From a checkpoint of a small mixture-of-experts model trained on Wikipedia: 14 layers.
Below are experts of layer 11 (counted from 0) of a mixture-of-experts language model. Rows are named router (the router's row for the expert), gate (a neuron's input weights, with its number), up (a neuron's input weights, with its number), down (a neuron's output weights, with its number) and show model dimensions 0-127. Each number is 128 + 24 x the weight over its row's rms, rounded and kept within 0 to 255.
After each expert's rows: a language model's description of what the expert responds to. This comes from a sample of Wikipedia text that the model never trained on.

# expert 20
router [168 108 122 101 112 130 134 101 126 141 127 116 157 114 140 156 194  99 137 134 110 107 159 124 124 126 116 168 133 155  90 137 158 122 165 124  91 136  85 131 112 164 127 144 118 142 125 154 125 120 125 149 105 152 142 120 110  98 126 159 155 124 101 124 190 118 143 149 117 150 138 137 119 182 133 120  97 111 108 108 115 128 128 124 137 111 143 155 151 158 129 129 155 151 169  96  96  67 180 144 113 145 128 140 111 112  87 134 138 123 158 119 131 183 112 131 127 130  88 150 104 143 162 145  68 143 128 141]
gate0 [112 105  77 145 111 126 105  94  61 113 150 128 123 120 134 116 115 188 135 129 116 156 107  85 127 139 152  99 128 105 135 127 123 120 146 162 189  88 117 138 131  88 129 134 124 174 113 130 107 123 143 140 147 125 115 131 128 138 109 164 140 129 144 121 123 148 117 138 125 117 141 153 170 136 136  96 109 135 123 151  99 172 122 176  97 117 153  91 162 144 128 151 103 124 152 121  87 179 111 121  97 138 195 120 130 115 117 119 129 124 126 117 154 117 157  87 147 146 135 138  75 161 153 129 118 122 122 170]
up0 [150 127 135 117 136 118 159 118 147 110  82 110 123 141 127 117 168 126  80 100 108  94 139 138 128 117  71 129 112 131 133 126 115 131 100 127 138 124  97 145 117 189 116 129 167 140 119 116  92 150 129 134 105 111 166 128 137 114 134 114 122 157 112 132 142 139 111 119 149 111 146  94 147 151 138 154 128 120 143 104 150 128 138  99 115 129 143 144  84 138 115  98 100 146 122 131 145  90 176 164  99 116  83 178 153  98 175 153 145 114 135 117 107 158 104 151 144 109  94 107 159 179 119  89 120 121 117 106]
down0 [111 122 125  99 105 117 108 104 133 130 140 125 111  86 140 164 118 119 155 126 132 202 149 188 132 134 102 134 137  92 119  87 113 133 152 136 171 171 106 118 140 136 136 159 131  93 125 118 160 104 130 117  95 166 154 130 155 109 136 133  80 126 132 160  98 119 200 147  97 127 151 157 104 126 150 110 150 139 154 200 107 114 135 136 200 117 136 127 122 136 163 136 148 119 136 114 148 109 115 107 140 121 124 111 159 128 157 116 145 191 148 172 109 136 127 157 140 130 126 131 109 125 105 159 121 144 115  71]
What it handles: First piece of a split word after the, of or a space, common in Latin species names and taxonomy, such as al-biventris, Osc-illo, un-iversities.

# expert 38
router [143 128 118  70 153 109  80 125  76 168 157 113  97 150 150 165 104 103 107 181  73  83 125 118 109 164 112 123 109 148 131 108 112 107 155  96 168 129 155 128 111 182 128 119 160 147 155 110 154 102  67 145 131 183 154 153 101 163 149 138 172 142  87 116 151  93 120 108 143 151 148 133  90 112 140 135 130 105 114 138  91 127 129 147 116 106 122 136 116 118 173 128 101 118 113 103 180 167 150 156 178 144 156 178  94 148 168 161 132 118 122  91 169 121 109 104 116  94 109  99 164 142 152 103  82 111 110 108]
gate0 [137  78 154 142 122 154  80 110 127 123 147 105 135 149 110 145  95 135  56 153 119 130 124 104 164 121 151 113 127 141 125 113 150 113 159 141 114  96 143 138 141 124 110 139 128 203 137 142 124 119 128 155 130 124  75 117  98 175 122 145 156 118 100 148 136 148 138 113 100 131 159 100  91 133 147 124  95 137 110 128  99 171 152 114 120  84 138 136 167 124 141 104 168 104 150 105 125 144 108 175 160 128 134 116  80 128 138 107 161 147 133 134 114 159 151 148 124 105 149  99 115 169 105 125 106 160 115 143]
up0 [ 85 129  76 165 168  88 145  94 151 111 144 153 145 128 150  86 152 123  90 119 131 138 152 120  89  76 174 127 128 134 144 121  91 154 134 110 124 110 106 122 144 100 115 132 127 104 130 120 110 133  99  95 174  97 112  97 113  86 117 141 142  96 157 145 109 168 136 152 149 124 168  95 142 112 132 118 123 117 113 118 142 137 129  86 113 132  97 124 132 114  82 179  94 141 145 142  89 101 119 126 118  63  79 121 139 164 116 123 107 133 102 143 144 113  95 127 151 142 132 119  95 128 113 134 156 116 127 128]
down0 [149 127 150 107 138  98 134 135 126 124 133 134 112 119 116 124 132 138 145 143 120 133 159 120 105 114 139 133  85 131 169 107 118  91 110  86 150 160 141 110  95 139 160 108 140 106 139 102  98 139 133 105 110 139 135 118 128 173 110 121 123 105 142 133 151  83 121 128 136 115 129  88 139 143 147 154 158 143 131 119 109   0 183 126 135 145 158 137 124 132 126 133 118 131 131 106 139 145 116 148 139 119 119 133 121 119 140 102 155 153 130 111 117 122 141 155 137 108 124 139 118 125  96  70 135 141 107 132]
What it handles: Ordinary prose words and section starts after headings, such as See, History, The, include, with, by; no clear specialty.

# expert 40
router [110  85  91 134  94  94 144 122 170 112 145 149  98 109 117  94 119 126 108 151 143 119 104 136 128 117  90 158 158 119 140 108 109 133 162  89 158 131 106  81 153 144 174  84 135 119 174 106 131 153  95 110 159 151 112 100 137 131 113 131 124 122 178 135 115 141  91 119 147 104 133 108 114 134  86 100 158 104 147 108 152 135 102 105 122 133 162 143 148 158 101 129  71 158 156 145  95 138 123 178  78  94 113  71 149 147 154 118 107 137 176 135 134 119 135 105 135 123 108 117 126 138 101 168 150 127 139 173]
gate0 [107 122 152 134 170  86  88  79 142 115 153 119 115 112 166 123 110 118 104 102 175 133  94 148 128 141 176 102 128 132 131 116 147 119 116 121 151 138 148 138 104 132 134 132 182 138 123 134  71 110 138 166 126 164 121 136  68  88 157 124  83  99 144 129 120 145 126 105 114 135 126  65 143 155  94 141 151 112 146 138 102 132 132 112 115 124 139 120 134 104 138  74 148 145 117 141 142 131 125 122 164 116 140 171  99  72 112 129 124 127 137 129 104 198 159 132 152 137 134 100 154  91 135 153 117 143 139 129]
up0 [127 124 112 126 133 170 117 140 125 111 125  91 115 138 180 133  89 146 173 143 129 138 116  97  85 112 111 159 148  91 155 126 141 135 161 103 142 152 113 152 110 117 117 123 110 155 108 115 148 141 126 120  87 100 112 157 168 154 141  96 156 149 127 126 141 135 151 141 133 165  91 158 109 121 141 130 134 131 130 129 133 124  74  94 122 117 152 111 125  94 136  99 112 102 104 132 152 105 155 126 101 134 100 139 124  84 124 151  98 149 116 137 133 119  92 166 148  94  89  92 131 128 133 116 137 124 111 152]
down0 [133  96 115 155 112 137  96 101 133 164 172 117 175 157 137 118 119 140 155 155 143 151 153 123 172 130 140 160 111 125 122 114 130 140 150 153  95 118 133 153  99 163 163  81 109  95 127 165 131 128 118 118 109 127  97 175 150 118 138 173  93 114  98 113 138 137 139 175 166 155 174 125 105 133 140 112 110 130 126 126 131 110 159 121  86 143 135 112 142 156 148 102 160 115 143 111  95 131 125 111 131 165 100 143 147 116 114 127 144 122 119 137 161 124 110  98  97 125 110 136 107 142 111 135  69 181 137 129]
What it handles: Pieces of country, nationality and geographic names such as United Kingdom, North, Western, Royal, Egypt, Ethiopia, Filipino, often in sports and railway contexts.

# expert 58
router [127  84 103 107  95 130 149 104 117  70 109 120 151 107 113 116 138 134 123  88 137 124 126 160 147 146 115 143 157 148  94 144 165 133 174 124 145 153  94 115 105 106 155 138  85 155 142 108 161 133 178 145 141  87 123 123 120 124 123 156  99 107 127  80 149 114 103 122 131 179 116 120  75 148 107 138 124 120 113 164 105 137 110 114 134 128 141 149 170 182 115 131 117 157 192 117 110 111 158 163 129  80 142 114 129 106 124  99 123 160 135 142 115 141 124 122 113  76 115 157 140 133 170 133  96 126 123 124]
gate0 [112 139 127 141 129 113 119 107 118 105 108 137  56 114 132 126 109 107 102 127 122 123 145 136 124 105 192 175 134 138 121 154 180 139 153 131 142  91 121 160 156 114 100 147  83 170 129 119 138  97 111 156 146 121  66 123 152 122 141 128 105 134 130 154 115 154 132 114 130 117 129 122 153 118 143 105  86 154 102 105 121 202 115 172 140 111 124 117 113 103  98  84 132 131 133 114  63 119  78 103 132 132 111 105  99 130 103 126 165 102 100 162 138 131 101 157 144  78 148 138 123 123 123 131 126 148 147 111]
up0 [124 120 100 121 157 142  89 129 155 171 172 105 140 130 122 148 126 148 133 148 155 127 127  64 142 123 121  92 150 129 140 126 146 151  96  95 119 117 140 140 135 145 147  97 141 116 113 124  89 165  99 144 107 114 115 152 108 149 140 147 159 138 143 123 133  92 132 155 147 134 158 146 186 137 124 125 112 124 141 126 117 136 132  90 142 174 148  86 141 133 118 133 139  91 135 130 147 119 152 159 141 132 170 123 117 155 188 147 140 144 142 107 166 159  87 105 115 161  98  71  81 133 156 142 138 121 132 138]
down0 [ 98 115 168 115 112 108 119 141 156 105 120 126 155 139 141 125 163 108 142  99 123 122 144 139  83 153  96 182 137 159 135 133 113 127 157  81 115 167 134  90 127 177 135 100 125 130 127 145 139 116 120 132 121 124 125 125 141 141 151 123  91 129 100 116 114 100 144 118 117 157  92 113 142 120  91 153 121 129 114 125 116  88 107 130 140 107 147 169 133  99 156 127 124 136 139 146 142 135 144 126 171 120 130 119 144 147  87 141 127 128 150 140  88 136 107 136 112 126 126 135 139 102 112 170 115 158 111 136]
What it handles: Middle and final syllables of non-English names and words, with diacritics or Cyrillic letters: Tiruchirappalli, Dhulbahante, László, Vetala Panchavimshati.

# expert 28
router [ 95  80 155 140  89 137 124 118 156 101 148 140 134 139 172 103 164 142 114 149 119  89 148  89 119 140 118 126 106 122 135 169 139 133 171 125  96  70  97 142 116 181 148 111  99 156  81 146 145 157 115 108 139 161 104 156 149 143 117 137 152 116 109  78 127 144 168 144 127 107 120 145 163 150 120  84  91 111 152 109  96 135 127 101 140 167 183 130 138 137 126 139 113 128 139  93 133  87 152 157 115 115 127 115 168 145 119 119 145 167 165 148 142 119 103 108 120 100 114 115 123 149 138 141 109  96 149 125]
gate0 [123 130 119 163 140 123 104 136 133  97 163 107  77 149 139 101 136 162 140 158 148  74 143 104 140  76 148 131  99 136 150 142 148 141 156 110 125  52 159 138 138 128 142 144 125 164 144 139 119 115 133 146 174 142 106 111 180 157 129 138 140 156 104 121 180 107  91 150 151 149 154 186 122 164 114 100 110 118 129 141  79 156 123 125 127 167 129 115 162  86 107 111 147  81 147 131  87 107 132 107 134 126 163 120 106 108 139 124 125 129 142 120 113 107 111  87 140 131 136 135  87 158 118 117 146 130 137 142]
up0 [138 130 119 104 118 143 127 134 110 115 171 134 115  97 139 110 135 101 126 164 141 113 164 138 119 106 131 165 165 134 121 119 143 158 122 148 116 110 122 145 110 151 136 129 133  86 148 172 125 136 125 171 193 125 133 150 108 153 128 110 172 122 120 115 165 122 108 183  91 152 113 207 107 162 164 104 110  95 135 170  78 137 114 119 126 114 109 131 133 124 166 117 165  83 180  91 128 105  99 108 147 121 126 116 129 108 179 113 111 145 158 136  74 123 115 106 141 159 111 149 129 124 164 125  96  64 108 141]
down0 [ 89 140 109 133 115 171 111 119 136 147 139 116 131 121 133 119 120 140  75 124 136  87 108  88 155  90  80 116 130 124 117 142 101 158 146 108 109 134 116 149 111 117 132 128 154 122 141  87 102 116 143 139 101 148 105 150 169 134 134 114 108 161 156 132 120 148 145 131  86 106 107  88 145  96 140 111 103 130 120 107 138  80 105 130 123  94 103 105  94 163 151 135 118 140 160 142 130 145 121  90 117 118 120 147 137 107 167 132 128 111  90 117 111 148 152 117 118 136 153 144  97 146  87 113 145 118 110 154]
What it handles: First piece of proper names for places, titles and organizations, often Romance words: San, Saint, Fort, de, la, and asteroid designations.

# expert 36
router [102 119 115 157 155 117  85 104 122 132 102 135 112 134 166 145 147 118 124 104 101  76  89 131 131 165 119 134 116  96 105 127 139 117 156  89 123  90 112 124  98 167 156 139  98 147 157 100 144 150 107 155 137 178  79 137 149 103 187 102  80 150 147 127 107 173 141 143 121 165 118 122 176 126 106  96  82 158 119 104 112 133  83 109 125 136 150 147 155 116 104 126  85 111 133 149 117 145 173 149 138 137 140 139 154 117 113 126 127  99 128 139 103 104  81 139  98 140 147  98  93 112 100 158 157 165 154 133]
gate0 [ 91 134 156 121 138 163  73  99 113 115 115 136 117 100 159  87 113 117 147 103 147 126 145  78 153 134 132 154 129 116 120 113 155 133 106 115 154 114 151  88 165 130  85  98 134 103 136 132 111 110 131 176 155 113 119 114 146 155 172 118 149 151 172 162 125 134 109 156 109 143 116 176 120  94 128 109  98 134 116 156 124 180 136 154 153 166 135 117 153 113 125 118 131 106 154  80 122 106 110 102 114 103 144 120 118 102 156 155 149  97 125 124 106 133  79 111 144 102 168  81  67 124 170  95  99 104 121 166]
up0 [ 94 104 162 128 138 122 122 115  96 128 160 113 147 104 157 121 145 129 182  69 172 131 104 117 154 145 146 173 152 118 115 155 129 108  92 105 133  59 172 122 145  88  98  61 123 143 160  89  72 117 153 129 143 130 102 107 152 156 164 122 104  99 102 127 100 141 128 141 117 151 127 166 105  98 108 113 149 160 129  98 106 120 131 115 112 146 123 133 171 118 146 156 103 158 153  99  99 122 121  88 131 122 138 107 148 123 130 124 113 107 127 128  86 128  99 150 126 135 139 106 130  97 119 113 133 143 159 128]
down0 [118 143 108 132 144 147 115  88 128 112 137 144  88 116 157  98 153 105 144 131 151 129 121 104 126 123 153 134 131 142 163 111 100 137 135 135 119 103 123 138 119 138 103 114 116 145 131 133 127 126 131 113  94 150  96 137 119 123 145 150 116 107 125 124 144 127 148 124 139 126  93  89 184 149 116  94 113 151 129 143 128 255 126 121 144 161 126 188 153 104 102 135 133 125 108 152 129 112 117 142 122  79 134  83 137 123 137 119 129 129 124 134 125 164  50 119  74 132 109 143 130 111 156 157 154 135 141 105]
What it handles: Words and pieces inside quoted song, album or show titles, like Love, You, My, Every, Rock, Red.